Below are experts of layer 2 (counted from 0) of a mixture-of-experts language model. Rows are named router (the router's row for the expert) and show model dimensions 0-127. Each number is 128 + 24 x the weight over its row's rms, rounded and kept within 0 to 255.
After each expert's rows: "mostly gets" lists some tokens that are sent to it at least half of the time; "comes after" lists some tokens at least twice as common just before its tokens as in all text. This comes from a sample of Wikipedia text that the model never trained on. Tokens count by the router's weight.

# expert 34
router [132 116 137 150 107 132  87 143 159 150 136 172 102 162 119 114 169 143 108 183 103  94 147 155 139 171 137 132 119 111  80 136  74 101 118 130 129 136 116  99  98 134 167  88 127 137 129 134  88 108  94 107 127  98 142 116 134 123 119 114  78 129 106 133 134 148 100  88  92 118 126 133 133 148  93 134 105 163 136 165 106 173 142 159 118 127 118 193 156 118 113 120 148 125 163 149 146 114 105  90 112 145 129 146 138 148 117 166 153 117 130 146 128 129 107 135 121 128 185 158 111 116 112 138  97 115 114  94]
mostly gets: "ol", "c", "oll", "aw", "amp", "erv"
comes after: "h", " Ch", "ch", " ch", " Sh", "sh"

# expert 54
router [110 111 151  85 133  99 102 156 148 164 127 110  98 166 126 112 136 139 153 170  98 106 101 155 152 150 124 152 122 119 109 144  99 151 116 108  98 166  89  86  95 161 112 132 140 154 155  81 123 138 141 114 151 101 124 109 125 120 106 132  95 167  85 113 107 118 107 127 119 114 107 114 103 159 126 133  93 165 167 126 113 163 131 111  99 132 143 159 113  91 103 109 144  94 159 148 142 110 107  90 145 125 131 168 148 108 136 157 158 115 154 147 159 118 111 153 145 117 175 169 120 104 131 101 164 119  98 121]
mostly gets: " both", " no", " the", "ade", " that", " United"
comes after: "k", " tr", " ev", " K", ";", " Cl"

# expert 1
router [125  93 132 100 121 107 127 178 149 157 137 133 129 139 125 115 129 110 126 150 103 121 112 158 151 160 135 136 102  98  98 126 145 197 133 101 113 158  86 119 114 129 116 148 113 146 143 114 108 127 153  95 138  89 120 142 103 122  78 134 137 167  64  88 108 135  77 130 145 130 118  87 114 124 122 113 102 138 155 146 151 163 124 127 123 146 138 164 109 109  86 114 149 111 151 151 126 133 124 104 136 125 116 161 173 115 146 154 155  89 147 173 157  96  96 155 135 110 186 141 131 100 130 122 159 119 106 118]
mostly gets: " A", " O", " E", " Ar", " U", " I"
comes after: ".", " |", ":", "-", " the", ","

# expert 27
router [113  91 156  86 106 125 130 160 169 135 123 119 129 156 140  86 152 122 126 150  93 112  81 141 150 161 143 166 117 126 124 117 116 164 122  85 117 181  89 114  87 127 106 119 132 142 144 110 107  92 135 100 175 100 125 132 114  96  79 103 141 139  91 128 125 140  95 114 105 131 109 124 105 130 127 120 106 141 165 103 108 150 129 117 115 133 152 173 115 139 100 125 125 124 131 152 128  99 131 115 151 118 149 166 135 160 141 157 174 103 156 165 143 116 127 164 129  88 183 173 116 132  92 125 128  92 125 126]
mostly gets: " V", " L", " de", " Re", " St", " Le"
comes after: "-", " |", ",", " of", " the", "."

# expert 24
router [117  95 165 110 142 103 119 147 146 164 132 120  94 161 118  93 119 126 141 156 109 119 108 132 143 143 118 133 116 101 101 158 117 145 117 100  89 150  74  99 120 153  99 141 131 178 151 116  95 108 160 113 145 113 129 125 123 156  98 133 130 174  99 128 104 118 104  98 116 129 125 100 116 148  95 118 117 173 149 154 109 171 127  84 106 128 126 133 152 139 107 115 146  83 152 170 107 116 106 106 138 140 133 173 146 129 115 151 141  92 162 177 172 111 119 176 155 133 165 146 119  97 117 102 155  94 119 113]
mostly gets: " in", " or", " Or", " In", " con", " and"
comes after: "ed", ",", ".", "s", "ated", "ing"

# expert 5
router [119  82 160  95  85 115 128 161 142 178 145 140 113 144 114  83 126 124 138 154 125  79 108 142 157 143 130 125 113  92 107 141  94 148 137 110 116 157  91  86 105 142 114 130 136 149 158  97 122 128 175  88 129 105 123 131 114 121  79 142 123 176  92  98  86 127  97 116 140 123 130 132 124 136 109 131 112 136 152 142 133 158 130 113 121 122 123 144 130  80 111 134 175  99 132 147 142 126  96 115 152 121 110 162 168 136 117 172 150 109 162 176 157 106 115 154 153 119 164 159 101 128 135 105 161 105 119 110]
mostly gets: " O", " In", " an", "In", " over", " out"
comes after: ".", " the", " and", ".\n\n", "ed", " an"

# expert 6
router [117 112 141  97 111 106  94 166 142 170 136 118  89 158 133  86 122 143 141 168  97  91 114 163 149 136 125 139 119 133 116 141 123 158 115 111 105 171  93  86  91 155 122 137 137 154 147 109 124 115 137 103 142 110 128 117 108 108  89 150 104 164  83 132 121 125 106 118 118 108 119 130  91 145 120 132 107 157 178 137 134 156 132 113 107 134 126 146 113 106 102 106 171 108 154 152 138 105  95  95 131 134 140 167 138  89 136 153 163  98 173 168 157 105 122 134 148 102 179 180  94 101 133 108 131 116 120 134]
mostly gets: " p", " sh", " n", "ack", " later", " pl"
comes after: " a", " the", " c", " and", " Bl", " was"

# expert 2
router [143 110 118 111 115  76 154 157 162 173 158  84 112 124 144 104 163 130 167 133 117 114 106 149 130 131 142 159 136 165 131 153 100 128 137 125 111 155  78 134 117 158 130 126 148 149 140 119 134  86 120  72 153 103 148 133  87 133 100 160 106 127 122  99 128 144 149 103 129 128 106 157  71 141 141 163 119 140 144 123  95 164 128  84  90 114 138 132 121 119 130 122 151  83 137 111 151 107 126  87 132  90 115 167 146 143 123 141 161 152 147 105 157  87 112 165 131 135 113 170 117 118 138 110 156  90 105 140]
mostly gets: "inist", "ajor", "ission", "usic", "ember", "ount"
comes after: " M", " m", "m", "M", "em", "am"

# expert 38
router [130 130 130 120 155 118 103 140 168 133 105 139  84 134 149  76 155 109 114 178  99 120  87 157 153 136 128 140 131 119  78 151 106 158  91 114  80 145  81 147 119 163 143 149 119 136 135  88 138  82 162 121 106 122 127 104 141 123 135 130  99 173  88 128 104 108 119 157 117 105 138 134  86 157 153 149 137 135 152 139 126 113 150 119 145 150  89 123  82 128  88 141 154 103 173 125 113 123 137  96 124 132 137 137 137 135 148 149 115 106 151 145 153 123  74 128 166  88 148 157 147 107 151 136 153 103 128 111]
mostly gets: "ar", "ubl", "h", "osition", "erson", "ublic"
comes after: " p", " P", "p", "P", " Sp", " pro"

# expert 52
router [106  87 167 113 124 121  88 164 125 149 134 105 111 139 114  72 126 161 150 145  91  89 103 177 136 147 126 127 141 148 120 118 116 167 111 112  92 138  98 106  79 146 120 157 117 116 167 109 129 120 113 120 137 100 120 150 108 102  93 124 115 146  94 128 123 106 113  98 133 123  98 110  76 148 133 154 112 154 162 151 153 142 137 132 119 158 173 156 123 123 103 128 173 116 138 158 122 119 134 116 165 116 133 138 157 107 125 127 138 116 149 137 159 113 107 156 146  98 174 188  87 103 135 114 162 105  94 127]
mostly gets: " G", " g", " c", " st", " le", " se"
comes after: " the", " a", " and", " of", " to", "-"

# expert 58
router [104 127 134  86  80 104 134 145 144 147 116 144  69 114  90  97 108 138 135 165 130 131 129 184 146 168 138 164  79  90 100 131 118 142 129  96 131 136  80 104 139 147 130 150 136 119 195 120 131 116 125 144 136 105 107 125 134 138 144 122 117 165 109 145 121 147 116 118 113  98 110 127 101 179 117 162 106 153 146  94  96 150 113 124 109 151 123 149 162  83 137 103 136  97 130 135  91 101 113 117 140 140 131 134 170  93  92 168 133 126 130 166 134 113 128 132 140 145 156 172 151 127 142 105 147 101 100 134]
mostly gets: "at", "ats", "irst", "ans", "ate", "inal"
comes after: " f", " F", "f", "F", " n", " pl"

# expert 44
router [112 111 188 122  97  71 101 176 182 191 105 138 131 189 138 109 147 164 116 143 109  59  58 143 134 137 119 123 100 127 109 125 155 111 118 116 116 164 118 117 121 161 149 127 152 145 147 111 162 106 137 119 144  93 137 115  97 129 136 116 105 125  81 121 127 122 127 127 116 120 105 130 117 139 105 124 115 167 140 143 135 154 128  92 126 124 145 151 138 104 119  95 150 107 127 117 102 139 122 118 143 146 123 154 156  97 141 143 124 132 157 173 146 147  92 133 153 103 134 139 121 128  93 152 146 113 109 102]
mostly gets: " |", ";", ");"
comes after: "0", ")", "4", "3", "5", "1"

# expert 53
router [101 114 147  79  99 132 144 140 138 192 139 134 133 141 161 127 117 165 132 168 108 105 110 159 119 169 152 126 142 130  96 108 134 144 132  99  97 163  95 115 118 125 120 146 122 167 138  95 107 136 140  91 109 113 111 147 119  97 113 151  80 135  57 143 108 110 107 143 136 133 165 134 102 175  57 117 120 151 129 118 110 141 133  84 118 135 151 145 128  97 129 132 134  97 156 107 126 112 137  98 144 145 137 165 151 101 141 130 139 114 131 121 134 132  97 161 174 128 176 170 149 125 122 104 108 120 120 123]
mostly gets: " the", "The", " The", " a", "'s", " his"
comes after: " of", " in", " to", " for", ".", " on"

# expert 4
router [160  97 152  71  98 115  94 133 148 154 139 124 119 162 130  95 110 121 116 156 105 108 129 176 113 140 108 129 127 121  94 108 123 146 124 109 110 155 138 124 105 140 141 107 145 129 164  87  95  97 134  99 152  97 152 120 110 123 111 133 122 168 109 141 103 122 109 149 138 100  77 103  97 164 140 156 118 165 154  95 103 150 140  78 120 127 139 117 146 128 113 138 159 129 125 175 126 124 114 112 169 109 192 148 120 106 109 148 162 126 134 164 159 103 158 115 167  79 147 166 106 114 131 151 140 114 115 116]
mostly gets: "t", "ts", "qu", "ton", "ted", "ter"
comes after: " E", " L", " J", "l", " e", " l"

# expert 3
router [131 103 120 123 138 115  97 140 173 122  99 123 122 164 116  95 112 150 192 167 112  84 117 129 164 181 144 152 117  71 112 130 115 158 116 107 133 137 121  94  88 134  99 129 109 131 168 115 139 112 154 103 146 122 147 103 126 138 156 128 109 139  80 175 153 133 139 123 150  90 115 165 102 137 125 118 119 114 142 141  87 164 101 148 114 129 143 148 105 119  92 107 145 109 135 156 123 100 103  92 140 153 143 141 131 102 117 130 143 137 152 173 152 132 101 162 154 118 135 151  69  88 150 126 127 129 104 144]
mostly gets: "ound", "ilm", " cent", "oard", "ough", "eat"
comes after: " B", " b", " S", " s", "b", "B"

# expert 18
router [138 146 133 101 133 111  96 147 141 175 101 131 132 157  98 123 141 111 118 202 107 118 138 130 149 157 118 113 117 126  83 126 145 136 110 125 100 149 106 122 121 116 122 122 149 154 147 101 143 122 120 132 168 115 175 122 137 116 100 102 109 123 106  98  83  80 102 109 129 109 128 144 129 131 128 123 104 135 149 157 136 161  95  90  91 176 164 172 100 109 148 102 171  97 148 157 115 125 117  95 154 168 143 161 171 101 161 130 152 114 152 137 119 142 121 139 120 115 117 118  81 101 170 105 128  88 124 117]
mostly gets: "y", "it", "ty", "istor", "ey", "ouse"
comes after: " H", " h", " S", " s", "H", " res"